From a checkpoint of a small mixture-of-experts model trained on Wikipedia: width 384, vocabulary 7968.
Below are experts of layer 5 (counted from 0) of a mixture-of-experts language model. Rows are named router (the router's row for the expert), gate (a neuron's input weights, with its number), up (a neuron's input weights, with its number), down (a neuron's output weights, with its number) and show model dimensions 0-63. Each number is 128 + 24 x the weight over its row's rms, rounded and kept within 0 to 255.
After each expert's rows: "mostly gets" lists some tokens that are sent to it at least half of the time. This comes from a sample of Wikipedia text that the model never trained on.

# expert 45
router [115 117  95 146 108  78 109 109 149 101  79 131 123 106 100 131 127 105 115 154 146 141 122 156 103 119 126 110 135  96 106 140 105 155  95 147 140 136 140 135 123 123 102 148 115  98 143 123 127 148 123 129 143 169 128 118 138 163 151 135 111 133 106 123]
gate0 [121 119 146 116 105  99 117 167 128 105 145 155 107 110 111 113 117 136  93 166 129 124 142 137 126 110 125 113 154 111 132 105 149 129 120 137 137  87 159 118 155 130 139  65 143 139 163  99  76  96 129 113 143 119 110 138 135 110 129 131 104 138  66 159]
up0 [131 121 102 117 130 106 110 155 130  91 127 139 103 141 146 140 126 108  92 162 138  80 119 151  92 139 143 105 139 139 107 113 153 100 137 125 145 125 133 111 118 137 185 107 137 110 169 132  77 109 131 133 117 113 130  97  97 152 135 133  93  99 102 173]
down0 [139 122 158 138 108 140 153  99 142 126 150 127 142 113 133 148 114 102 103 183 187 130 150 132  82 141 125 172 115 159 164 175 133 151 132 114 112  92 148 115 155 127 153  57 144 167 161 140 118 101 100 106 144 106 119 129 135  88  95 151 139 145 135 141]
gate1 [140 153  87 133 155 109 113 124 106  78 131 121 175 112 129 151 180 130  97 170 105 143 106 160 122 162 157 181 157  99 139 121 113  86 106 153 125 171 130 146 121 139 119 125 150 140 113 130  93 104 110 115 151 142 145 114 109 128 132 165 155 155 131 152]
up1 [155 149 104 150 154 115 115 112  88  65 111 125 146 121 121 161 128  90 110 140  98 121  95 169  96 138 170 208 109 101 110  80 140 128 137 133 143 181 120 152 142 123  90 161 151 132 129 112 136 109 130 145 132 155 148 105 148 100 171 149 157 131 124 140]
down1 [138 154  87 154  94 163 119 115 152 115 137 123 134 182 156 130 113 112 113  69 121 125 116 121 122 135 141 102 122 132 124 144  86 123 132 103 171 163  84 157 119 115  66 128 148 132 153 159 163 155 115 105 121 124 108 120  98 142 141 145 191 149 116 124]
mostly gets: " being", "ishing", " using", " having", "ending", " making"

# expert 212
router [129 154  81 110 124  97 123 152 136 141  78 144 144  95 131 145 139 109 143 136  90 150 106 139 103  85 143 136 155 107 142 143 117 116 136 172  71 121 167 141 130 103  76 107 120 134 131 112 115 115 144 113 140 129 137 120 166 124 163 145 143 134 124 150]
gate0 [110 131 138 127 185 154 133 156 131 118  94 125 106 147 117 178 166 128 118 106 189 143 100 133 132 142 131 138  96 168 154 120 115 134 126 124 131 138 114 138 163 130 125 110 138 118 133 148 149  97 114 130 119 148 106 144 135 102 130 104  68 151 114 121]
up0 [176 121  73  91 130 131  97 128 114 148 161 135 138 110 113 144 146 142 166 110  90 134 126 131 111 159 109 108 158 128  75 134 158 112 122 133 172 128 113 112 154 115 172 153 128 146 126 113 155 134 115  96 120 108 117 103 139 139 143 146 168 109 124 155]
down0 [118 100  92  97 142 105 164 116 129 143 142  93 131 112 161 159 142 138 127 120  98 124 159 144 136 167 114  75 127 127 100 109  99 160 123 148 119  83 133  98 110 138 126 182 117  95 160 166 142 117 112 125 147 143 139 141 107 123 183 111 141 133  78 154]
gate1 [125 164 140 115 136 141 131 124 129 158 146 133  75 130 124 166 143 137 118 114 157  91 130  93 161 153 127 119 134 144 136 141 189 125  58 140 157 126 131 109 100 114 181 145 101 107 176 121 125 127 125 100 120 153 140 108 124 133 168  95  79 118 108 136]
up1 [158 122 139 101 113 125 141  77 131 138 154  79 117 143 131 140 100 153  63 136 176  88 157 123 139  93 127 135 131  95 141 112 118 153 117 137 125 112 132 130 108 125 156 138 133 128 152 125 168 142 126 135 153 147 140 118 152 130 170 123  99 129 119 136]
down1 [110 120 117  99 126 144 104  77 125 141 123 203 160 158 108 147 130 151 119 134 145  74  78 154 125 152  82 129 130 102 129  71 138 137 121 118 156 101 119 109 139 142 141 159 125 136 130 120 100 144 172 119 163 107 126 127 169 121 100 163 124 103 129 108]
mostly gets: " Bh", " Abd", " Singh", " Ah", " Raj", " Moham"

# expert 247
router [137  91 120 107 119 125 161  90 136 140 134 196 100 113  82  83 111 143 155  92 116  92 138 186 114 141 135 127 119 108 136 149  92 147  88 197 125 139 136 122 114 114 146 144  71 154 153  88 130 159 108 152 221 134  99  97 168 140 131 131 143 148 158  88]
gate0 [165 162 153 101 129 107  84 102 124 126 141 144 115 136 122  64 145 158 161 105 119 131 119 107 132 115 124 112 140 177  71  95 141 117 159 152 130 167 151 152 101 137 103 119 138 177  84 121  98 124  93 102 137 131 126 115 184 100 140 126 121 132 127 127]
up0 [115 104  91 148  84 118 136 171 146 109 134 104 141 109 148 127 128 113 110 174 127 102 117 123 124 112 122 152 116 120 140 129 110 144 108  79 144 119 126  76  78 147 152 125  78 123 166 118 138 130 159 152 107 120 133 131  85 147 136 121 137 151 133 170]
down0 [150 145 135 146 164  86 138 183 163  96 132 132 134 117 142 117 150 107 160 102 124 135 121 122 116 155 120 129 147  87 117 106 146  95 110 147 102 131 143 181 174 165 146 120 120 107 123 178 110  93 126 110 116 114 142 110 141  88 110 122 151 128 111 122]
gate1 [106 113 188 124 137  98 143 130 126 176 161 104 111 109 118 185 107 114 146 138 139 139 141 134 134 143 112  80 121 122 177 156 149 131 106  90 130 134 118 181 123 168 120 140  90 108 165 110 118  94 149 105 191 139  88 113 173 115 143 120 128 132 131  85]
up1 [148  93 108 105 128 148 157 128  99 142 121 109 140 131 151 113 122 163 129 134  82 127 108 152 106  68 142 148 152 110  78  88 115 146  95 147  96 143 123 161  61 155 132 100 132 192 134 143 127 110 158  63 116 101 124 139 130  87 150 154 151 136 172 134]
down1 [131  94 113 179 123 117 123 131 137 116 168  88 110 111 158 135  78 137  78 125 112  98 157 148  91 127 133 129 170 136 132 121 113 129 101 141 163 105 151  92  89  96  95 127 106 127 116 146 140 131 157 138 150 159 132 124 166 128  99 120 112 137 117 153]
mostly gets: "\".", " .", ".\"", ").", " ...", ".."

# expert 44
router [137  93 132  94  92  96 143 134 156  96 142  98 119 132 146 123 177 176 138  97  89 137 121 112  87 167  92 141 127 113 125 141 103 171 131 123 135 133 169 134  94  86 147  71 103 143 148 155 108 119  88 142 163 139 135 113  97 127 115 193 176 175 103 164]
gate0 [150 115 129 135 158 136 118 124 159 148 140 135 146 125 118 146 127 122 105 139  89 138 112 104  95 131 124 122 148 135 136 139 147  92  92 100 116 146 165 118 139 146 121 147 184  96 124 107 125 101 147 153 114 152 145 171 123  88 159 115 132 101 122 118]
up0 [114 126 124 114  79 119 163 145 126 121  94 155 103 141 111 142 149 156 111 109 145 137 127 140 131 140 107  82  76  88 118 129 128 157 124 188 137 123 102 112 129 135 122 125 137 130 124 142 138 154 104  84 101 120 137  84 103 157 120 167 143 172 112 113]
down0 [147 114 130 110  46 157 137 171  73 112 100 117 118 123 139 146 147 124 144 166 129 122 161 110 144 139 109 106 104 162 120 116 124 140 167 115  91 126 112 156 116 127  94 106 140 127 134 126 101 153 114 121 152 120 147 114  98 143 144 166 137 102 131 126]
gate1 [162 119 137 130 112 105 116 121 110 108 135 114 133 129 121 146 164 121 130 107 127 140 121  94 129 151 104 137 101 107 105 115 147 117 117 149 168 130  85 104 114  95 126 139 138  97 124 151 171  83  96  78  78 118 113  83 129 145 139 117 103 150 100  99]
up1 [152 135 126 101 100 145 141 106  71 122 129 141 147  95 123 124 154 150 132 119 104 114 131 117 114 170 129 148 155 108 149 165  97 171 144 108 106 118 130 141  93 146 138 153 150 140  92 159 119 148 153 149 113  87 111 103 126 104 132 162 114 130 151 131]
down1 [124 143 128 127 140 140 186 110 130 154 136 146 124 115 111 100 125 146 121 117 105 150 118 102 126 132 103 135 138 113 118 171 139 178 130 169 153 161 155 155 132 141  85 163 107 148 105  93 150 132 103 101 106 113 119 116  98 131  86 136  97 149 165 165]
mostly gets: " which", " who", " where", " that", " They", " what"

# expert 50
router [180  93 114  99  78 142 147 105 159 136 113 155 132 123 139 149 107 102 139 119  87 127 124 137 114 141 142 134 121 125 151 149 104 106 125 142 108  96 145 134 138 114 103 156 127 114 136 174 156 110 151 135 141 199 138  99 126 120 116 110 115 128 130 106]
gate0 [160 124 106 138 142 126  77 186 116 144 137 115 143  96 148 139 127  96 126 131 163  84 147  93 150 119 158 146  88 117 177 176 104 104 146 137 113 149 116 157 145 159 130 161 137 153 128 141 110 126 118 160 164 149 102 140 164 132 151 110 154 147 126 119]
up0 [124 132 100 128 135 138 106 175 118 151 150 117 118 116 144 131 122 105 140 132 176  83 149  95 135 105 133 146  80 136 190 182  97 105 133 130 114 139 110 147 154 160 115 170 134 154 123 134 116 133 129 138 134 147 147 151 175 138 121 116 155 145 119 152]
down0 [108 148 101 138 156 153 131 134  99 119 127 112 158 109 144 157 122 128 144 114 134 120  66 179 110 114 180  77  90 144 173  93 142  91 124 120 146 166  88 134 114 112 105 102 106 144 158 132 139 151 152 125 123  85 128 134 130 124 118 150 190 121  96 137]
gate1 [138 140 120 105  83 159 199 113 100  95  90 140 124 150  94 132 172 146 143 158 117 155  98 136 123 137 141 172 153 110  94 134 107 115 115 127 118 110 102 138 113 128 140 143 191 111 144  83 177 112 132 134 160 146 143 116 107 107 124  97 120 124 146 117]
up1 [118 139 151 121 126 133  87 128 177  83 104  98 155 114 153 114 116 132 124 112 151  72 172 148 114 106 157 125  82 106 107 167 122  92 107  79 126 118 143 110  91 126  87 121 139 123  97 122 116 116  95 109 117 158 157 117 120  83  96 167 115 135 148 136]
down1 [100 124 137 117 123  99 155 147  94 102 105 118 114 134 142 128 179 161 132 135 147 136 137 108 140 150  56  86 168 119 152 152  86 125 120 147 150  85 130 110  94 155 119 151 116 115 113  87 168 135 135 122 143 104 127 141 113 123 138 150 172 117 103 164]
mostly gets: " kg", "present", " lb", " billion", " ?", " cm"

# expert 121
router [132 137  99 142  89 109 149 137 153 122  81 135  67 114 133 134 122 136 158  97  91 116 100 128 106 146  94 146 132 126 111 139  98 126 141 102 115 109 167 153  93  76  68 139  91 123 134 106 123 110 151 138 118 138 131  88 131 122 137 181 135 143 165 130]
gate0 [149 116 116  92 121 130 131 125  99 157 126 108 128  95 117 138  95 150  54 132 118 136 167 100 116 123  97  68  91 139 146 126 104  94 116 148  62 104 149 172 113 116 152 123 138 114 112 122 168 151 154 153 123 121 111 131  92 125 111 125 106 133 122 133]
up0 [132 126 129 128  92 110 114 133 153 141 136 161  86 143 138 122 113 130 121 134 117 110 144 137 174 145 141  79 156 121  82 170 100 137 104 142 148 113 123 109  81 144  98 162 129 112 147 156 125 112 139 115 121 131 167 132 152 139 129 106  93  79  97  93]
down0 [117 123 155 121 126 101 137 102 108 145 143 144 134 151 132 126 158 125 114 154 185 133 107 105 135 125 153 109 113 104 134  92 134 138 138 126 129 103 121 155 127 107 135 117 145 162  96 124 124  75 134 154 123 137 117 156 140 146 118 120 148 135 169 102]
gate1 [157 125 146 156 107 139  67  94 130 129 127 131 109 128 148 119 127 126 174 132 159 139  91 152 127 112 107 150  87 156 138 155 157 117 167 126 123 125 144 129 147 106 127 105 153 145 107 138 166 162 132 130  89 110 131  94 122  93  88 122 110 171 152 118]
up1 [155 129 158 145 134 141  79 126  91 119 115  92 114 135 145 124 135 127 171 135 142 134  95 147 144 118  87 141 133 158 127 135 128 121 128 138 144 114 178 109 136 146 119 104 155 108 139 144 139 150 139 120  81 123 113 128 119  92  95 109 117 181 138 135]
down1 [129 156 106 151 134 122 171  94  86 166 135  93 143 101 182  93 115 110 119 136 129 105 144 126 125 134 133 150 121 137 119 156  95 127 116  98 168 126 130 154 173  88 131 122 172 155 119 123 144  90 111 140 123 122 124 176 116 133 175 156 100  93 129 134]
mostly gets: " this", " these", " their", " its", " Its", " These"

# expert 142
router [152 104 143 111 120  87 152  92 126 103 137 181 113 124 110 143 136 109 125 112  85 102 107 128 121 158  89 146 158  89 104 124 136 116 140 141 154 111 118 133 138 100  67 121 100 148 147 155 124 143 148 172 124 152 129 130 164  97 165 180 136 145 131 139]
gate0 [131 121 119 128 121 141 132 168 177 126 100 131 145 149 137 156  66 102 134 103 137  83 141 113 130 111 152 109 137  97 125  96 129 124 189 121 136 131 145 118 127 107  97 149 115 135 103 137 166 120 150  88 121 114  88 120 120 100 115 179 121 116  89 104]
up0 [161 112 147 170  86 110 154  75  80 177 162 152 146 116 112 110 149 161 118 108 116 152 117 163 131 109 102 140 137 116 103 170 144 145 147 128 132 135 108 126 130 155 155 121 147 136 136 116 101 136 117 125 145 157 157 127 121 157  88 104 166 154 145 117]
down0 [114 144 126 144 131 150 118 127 152 123 116  85 171 101 136 150 148  85 127  91 110 160 130 144 102 117 121 119 138  93 123 171  81  92 174 142 170 128 125 148 140 105 130 137 148 192 141 140 112 133 129 107 128 101 160 187  99 186 177 102 149 145 116 152]
gate1 [119 164 116 112 142 126 111 135 140 127 132 144 174 171 104 104 181 136 120 140  96 119 110  80  98 144 103 114 148 134 107 128 142 128 156 173 155  84 169 107 164 159 134 127  56 141 117  95 106  82 123 147 142 118 109 173 115 105 145 127 164  95 141  87]
up1 [150 179 128 123 113 145 136 114 114 157 132 151 135 122 160 108 142 117 107 133 149 108 146 128 100 120 123  92 110 104 180 119 121 147 163 121 136  80 136 114 175 123 115 132 103 126 149 110 135  75 117 177 151 137  93 109 135 102 137 131 124 125 118  94]
down1 [127  75 157 128 114 151 126 109 126 132 120 136 111  97 123 153 140 168 112 133  74 156 143 130 163 132 149 139 156 127 121 102 160 138 111 167 102 127 129  62 133  76 169 144 145 141 131 124 114 120 123 168 166 123 149 145 172 114 154 106 119 134 160 126]
mostly gets: "\\", "{", "|---|---|---|---", " \\"

# expert 253
router [136 111 137 127 148 108  89 146 132 152 153 103  98 158 134 159 109 156 127 107 132 128 103 142 115 138 129 123 151 118  87 144 101 121 151 101 107 110 184 138 160 103 123 110 116 177 163 144 134 117 154 154 133 117 125 135 116 140 164 123 126 149 138 100]
gate0 [178 110 113 160 145 145 120 123 162 156 163 135  94 122 116 181 131 114  96 132 151 124 108 135 126 158 125 141 103 118 156 162 138 119 130 129 141  99 157 126 114 126 152 121 147 179 134 162 120 120 151 153 142 167 126 137 148 160 136 112 124 149  98 140]
up0 [196 132 137 167 114 156 144 123 136 134 179 131 131 139 115 177 155 127  84 161 186 108 118 126 161 181 133 142 103  90 172 146 114 137 138 160 116 110 144 109 101 150 161  96 142 140 115 150 104 138 135 150 143 140 126 146 175 156 125 112 159 140 111 132]
down0 [142 130 109 179  81  97 128 119 163  87 137 110 153 109  92 190 104 152 125 109 145 102 116 135 174 144 164 109 124 143 117 109 142  69 117 101 134 164 106 147 113 131 145 118 148 118 116 132 143  95 130 110 118  95 137 132 150 123 109  86 108 130 111 123]
gate1 [109 126 123 153 101 140 161 103 160 115 140 185 107  96 178 118 143  91 141 103 128 132 138 123  90 103 101 161 110 107 129 172 201 142 173 134 115  93 150 125 128 130  91 155 126 123 139 143 137 127 148 122 130 137  85 113 101 126 114 147 119 107 112  88]
up1 [148 122  98 123 116 159 145 112 148 129 149 145 112 112 142 142  89 161 126  97 123 142 162 122 128  86 102 112 127 117 155 176 163 130 133 158 120 129 118 111 113 144  87 167  96 122  90 155 119 149 140 150 124 135 131 151 132 135 107 142 144  80 103 106]
down1 [147 181 119 113 152 117 113 144 188 128 113 109 110 118 121 113  86 132 169 146 120 141 125 170 137  94 101 124 108 105 152  79  92 142 123 138 119  87 159 150 114 132  92 166  98 154 145 133 108 149 123 108 143 122 154  93 105 122 143 144 177 169 142 146]
mostly gets: " Award", " Medal", " Honor", " Each", " twice", " award"

# expert 182
router [130  81 165  71  96 104 154  99 139 139  90  81 122 167 128 146 103 171 166 125 135 133 118 154 126 105 138 177 129 147  91 120 136 137 145 120 105 131 104 158  88 116  87 113  90 104 131 140 101 141 124 101 147 127 172 131 118 138 137 161 166 150 138 169]
gate0 [107  98 161 110 122  82 124 105 130 135 145 112  95  93 123 114 114 129 153 120 124 148 104 124 115 113 194 139 145 126 177 124 119 150  91 138 145 165  88 164 133 157 125 158  91 104 150 158 113 136 109 104 130 106 105 135 121 109 127 176 137 136 175 117]
up0 [105 109 163 111 142 129 137 130 117 117 150 109 124  88 106 104 143 128 146 121 108 132 115 163 120 108 151 166 108 139 155 134 110 190 148 165 126 167  72 200 125 175 112 152 113 120 159 157 116 101  91  84 138  96  91 155 111 165 134 178 129 138 170 112]
down0 [145 116 164 123 144 137 126 178 105 134 129 118 126 127 159 134 117  98 147 159 108 134 128 132 120 126 109 102 103 171 108 143 124 114 163 157  88 165 123 148 161 137 111 143 136 126 141 127  82 133 159 139  96  68 167 164 101  97 165  93 161 144 134 136]
gate1 [142 120 126 124 136 103 103 100 167 116 123 123 128 193 117 103 114  72 115 161  97 150 165 167 108  97 126 134  71 129 149 141 133  91 106 158 133 131 132 103  98  89 130 183 143 116  97 126 107 115 105 127 123 102 131 107 144 120 104 129 109 108 128 116]
up1 [114 122 169 150 119 108 174 175 131  94 131 159 110  90  97 120 100 143 118  68 132 129 142 113 140 103 137  86 143 157 124 122  99 155  93 130 157 121 136 107 124 153 164 104 138 129 120 121  77 168 109 116 129 191  99 138 114 148 162 148 155 123 126 142]
down1 [128 140 100 135 133 138 107 131 156 150 128 162 110  93 149 149 122 113 163 157 103  91 162 144 121 147 145 154 152 130 115  92 113 160 102  94 120 139 131 115 122 151 135 184 142 117 136 152 104 150 148 109 113 185  75 107 110 156 100 129 106 118 161 144]
mostly gets: " two", " most", " first", " one", " some", " several"

# expert 173
router [133 110 124 119  61 111 128 121 153 150 147 141 139  98 186 102 131 136 136 110  78 156 115 117 107 154 131  92 138  95 120 155 100 141  97  89 118 126 134 149  81 117 114  83 117 143 133 132 172 114 107 153 133 144 126 113  89 108  98 139 132 143 135 120]
gate0 [161 164 109 127 168  93 128 158 131 166 119 129 128 117 108  87 169 144 188 162 138 131 110 154 140 114 134 110  76 117 134 123 124  92 162 117 154 104 159 178 166 128 128 107 103 122 147 137 143 190 141 115 131 102 150 127 147 156 102 132 112 149 130 145]
up0 [118 126 129 144 100 126 148 101 140  99 133 127 147 169 120 153 107 115 101 121 137 126 111 105 136 114 108 166 109 137 150 142 128 144 100 133 125 152 143  90 106 109  99 157 135 147 174 125  79 103 136  79 153 137 126 156 137 137 121 178 145 124  92 122]
down0 [112 129 141 129 159 106 139 125 139 115 108 138 126 112  86 136 114 164 129 150 111 150 143 124 127 130 123 166 139 106 139 159 100 112 135 154 101 154 124 130  90 119 148 112 161 130 178 116 115 112 133 169 121 117 130  73 112 143 146 140 142 105 123  91]
gate1 [141 120 107 145  76 162 141 134 139 127 107 105 112 142 129 155 147  66 103 133 124 126  83 108 103 144 121 114 178 160 127 119 156 155 121 165 126 107 107 157 119  96 133 165 139 105 135 130 122 165  93 146 136 190 149 102 161 134  88 117  96 141 104  96]
up1 [ 94 156 134 122 181 161 123 101 171 112 168 149 115  92 142  42  72 170 155 122 135 117 153 133 164 113 128 134  98  91 124 131  94  84 141 107 118  93 161 116 128 149 135  91 105 173 114 161 119  91 158 103 126 104 123 118  93  98 138 145 133 132  91 179]
down1 [171  86 148 141  88 114  96 123  62 131 117  73 103 121 122 122  74 133 123 141 116 131 108  88 151 142 129 134 130 101 118  87  87  91 114 176 123 129 129 137 152 143  72  93 116 128 168 129 132 132 135 145 163 123 179 146 144 126 128 137 153 154  88  92]
mostly gets: " having", " get", " making", " bring", " keep", " scoring"

# expert 56
router [152 106 103 181 129  65 141 137 172 151  95 132 147 111 144 115  85 110 157 154 128 144 105 133 102 143 169  90  93 129 130 152 121 129  84 129 129 116 148 164 113  89 119 137 104 123 154 108 101  81 122 133 140 139 139 102 179 100 167 112 167 138 105 119]
gate0 [105  98 107 194 159  89  97 105 130 126 123 136  86 135 147 134 120 139 168 120 141  86 141 132 141 111  85 126 145 147 122 128 110 143  99 128 120 111 134 120 131  95 121 127 146 155 176 125 127 119 134 114 128  87  94 129  95 112 124 127  92 144 156  80]
up0 [171 159 145 115  89 156 159 119 111 109 134 170 164 130 104 150 113 137  85 138 149 153  98 133 124 139 178 121 123 121 140 137 136 118 136 144 138 152 113 164 129 149 125 128 149 130  95 138 145 170 114 142 121 184 141 130 110 127 138 101 170 118 149 155]
down0 [150 144 122 131 154  91 109 142 108 147 147 169 150 129 114 162 131 142 169 160 139  98 143  91 129 203 102 135 143 128 101 149 181 101 133 146 135 147 110 126 147  99 104 133  95 142  92 122 167 200 123 104 144 128 127 100 108 126 112  99 137 129 149 148]
gate1 [ 83 110 125 123 119 141 206 127 146 145 124 137 151 120 140 139 136  93 148 113 115 137 101 102  94 167 157 145 116 117 151 125 111 144 128 124 108 121 161 140 136 139 124 148 146 149 149 124 136 116 103 105 133 163 152  55 135 140 166 108 116 149 144 102]
up1 [ 83  91 116 124 118 168 185 109 139 143 136 162 149 114 107 109 149 129 106  48 113 145 115 135 124 147  97 167  85 159 146 143 145 145 145 105 102 113 160 114 115 114 120 133 110 108 145 121 146 149 113 113 150 147 153  99 109 193 103 132 122 145 122 143]
down1 [ 97 134  97 104 112  96 111 117 152 127 145 156 148 140 128  85 146 132  84 109 177 123 152 148 121 136 105 129 102 118 121  81 151 157 102 108 126 128 139 100 138 128 135 169 114 109 120  92 149 160 121 161 137 108 107 128 129 111 177 153  81  93 100 111]
mostly gets: " had", " used", " won", " served", " began", " has"

# expert 29
router [145 126 119 133 118 101 154 155 155 137  99 130 121 102 125 138 143 185 151 155  93 147 105 112  97 132 169 118 121 119 107 148 115 143  85 152 114 107 146 151 100  73 118 133 114 147 164 142 149 117  93 180 154 151 124 103 124 186 141 158 142 152 149 162]
gate0 [133 135 127 125 134 112 101 180 115 125 123 171 119 124 126 121 132 135 157 170 113 137 113 138  96 145 148 106 102  96 129 121  92 103 124 123 139 111 147 176 124 171 141 138 121 119 134 129 155  79 102 143 158 140 149 126 131 108 106  94 114  78 120 136]
up0 [116 133  98 110 111 119 153 139 145 136  83 146 111 151 104 147  83  97 152 138 111 129 139 145  99 109 138  75 151 109 112 117 115  85 124 159 174 131 153 170 162 119 150 125 106  79 109  90 146 142 139 119 110 175 125 162 156 155 113 135 134 146 112 156]
down0 [129 135 131 107 149 165 115 142 126 100 160 136 102 136 126 125 146 103 108 154 144 131  99 147 104  95 165 129 145  91  80 122 130 120 129  70 145 124 101 144 108  93 103 147 140 110 144 159 152 124 109 172  71 137 150 115 113 139 152 109  85 135 159 144]
gate1 [158 145 132  94 155  91 127 125 149 108 143 107 141 116 161 157 123 119 145 140 177 119  93  82  87 113  77 127 137 115 143 123 134 127 161  89  99 125 100 118 158 120 159 122 136 108 143 151 124 154 116  82 142 141  89 149 141 160 149 151 155 157  78 138]
up1 [ 96 182  90 152  72 123  90 120 141 111 105 110 109 115  74  87 104 138 152 114  83 137 147 150 167 156 167 134  92 135 133  91 102 131  87 119 146 175 134 155 113 121 125 131 122 118 147 102 134  90 145 102 188 111 121 158 133 138 148  71  60 157  97 143]
down1 [ 86 115  88 127 154 109 133 155 157 130 111  86 122  88 159 115 177 142 157 131 105 121 173 160 139 138 102  96 130 100 134 153 178 148  86 157 126 130 132 129 112 149  98 131 169 116 127 118 126  99 108 109 118 123 124 164 123 135 148 166 151 155 138 110]
mostly gets: " Many", " Some", " some", " smaller", " many", " @"

# expert 184
router [133 134 141 137 134 116 139 144 147 108 122 106 146 163 155 100 193 134 146 119 135 132 124 124  76 166 102 143 140 139 130 145  68 141 127 113 132 115 131 141 123 103 106 102  92 107 129 114 109 109 119 116 144 159 124 125 151 122 177 155 157 143 146 142]
gate0 [148 122 174 165 149 167  99 140 183 102 160 120 137 133 123 116 132 159 107 122  93 148 111 131 131 182 126 138 117 115  97 125 121  94 102 122 100 132 148 132 158 137 135 128 161 149 130 153 111 129 163 143  83 145 127 146 136 154 145 110 136 133 143 129]
up0 [164 170 149 190 135 138 166 132 174 162 157 143 194 123 128 134 109 170 125 176 115 141 116 110 148 138 132 134 134 110 117 142 141 159 135 137 105 143  78 132 147 143 140 110 122 122  83 112 139 123 121 116 146 172 126 102 125 190 151 115 153 107 144 123]
down0 [114 160  88 128  83 116 133 137 152 109 122 159 146 152 132 147 153 131 130 128  91 149 127 133 157 113 167 165 122 114 131 143 116 178 191  68 114 136  89 105 120 113 160 137 131 111 120 150 116 112 142 108  74 124 122 115  89 134 112  89 159 140 137 158]
gate1 [ 93 118 155 112 204 122 132  85 179 161 157 124 122 106 134 133 143 115 164 141  99 104 133 102 162 152 136 103 124 166 119 134 116 145 139 115 138 154  92 125 144 138  88 123 103 139  92 151 180  84 163  92 121 130 115 141 127  69 105 142 153 111 146 108]
up1 [178 136 123 110 116 120 168 152 146 142 108 120 157 169 131 120  79 135  96 159 158 107 144 109 109 109  99 140 117 133 115 152 139  97 122 161 147  99 153 143 160 145 129 152 127 103 137 110 120 160 100 153 145  95 128 146 137 160 141 101 143 185 110 113]
down1 [141 115 159 169 117  88 131 111 145 128 135 103 111 140  91 125 142 149  94 167 132 126  68 118 151 123 104 122 126  93 131 113 113 141 115 151 141  92 156 155 129 144 152 122 126 124 164 112  89  88 130 123 105 140  54 123 124 156 134 112 124 124 167 139]
mostly gets: " However", " During", " According", " These", "During", "According"

# expert 140
router [140 156 149  97 149 117 135 117 146  99 112 140 136 111 132 162  94 150 152  88  73 138 103 139 132 164 123 101 119 103 136 137 116 136 127 145  87 141 149 143 168 120 107 148 133 178 166 146 136 107 120 117 146 150 152 126 125 152 138 124 125 156 158 107]
gate0 [113 130 136 112 115 139 103 128 118 150 136 139 150 118 133 116 113 104 119 124 134 108  91 155 113 116 139 140 112 155 111 139 180 159 105 137  80 123 133 145 126  94 146 126 124 148 136 149 112 126 119 157 128 120 110 105 150 153 151 112 178 109 102 166]
up0 [135  98 122 134 134 150 121 152 134 138 148 163 169 146 138 130 147 144 100 145  96 134 121 115 129  81  93 148 113 136 102 155 161 183 100  94 127 142  86 132 128 126 137 161 161 123 108 118 126  92 134 124 153 121 121 130 140  93 137 101 141 110 131 164]
down0 [143 119  98 104 111 121 115 148 104 119 139 114 138 136 129 172 135  87 140 145 107 130 117 124 112 142  98 144 129  97 169 104 130 117 159  96 121 152 111 150 116  95 105 111 169 131 114  92 129 156 164 129 117 126 137 144 118 151 101  58 107 132 138 172]
gate1 [133 159  93 123 106 153 126 116 143 102 153 206 137 133 152 146 104 158 157  67  99 137  75 143 109 148 146 136 134 128 153 133 133 115 136 103 115  83 122 126  88 134 126 149 130 140 134 182 162 112 120 154 146  92 146 126  98 112 107 121 156 167 163 145]
up1 [138 160 113 103 161 151 128  95  81 149 119 150 145 175 119 101 125 152 130 129 124 163  94 156 126 146 120 148 134 166 137  92 107  92 129  94 128 120 128 127 134 128 139 147 139 125  95 174 139  97  84 173 179 112 171 192 117 132 141 132 138 178 146 125]
down1 [118 134  95 176 128 154 110 115 158 145 123 102 123 165 143 153 124 119 117  70 106 118 157 103 170 147 130 131 112 127 156 116 121 134 135  84 177  99 115 138 136  99 137  86 125 132 132 173  97  99 166 138 100  84 156 108 157 130 122 170 144 141 149 138]
mostly gets: " appointed", " selected", " him", "achelor", " chosen"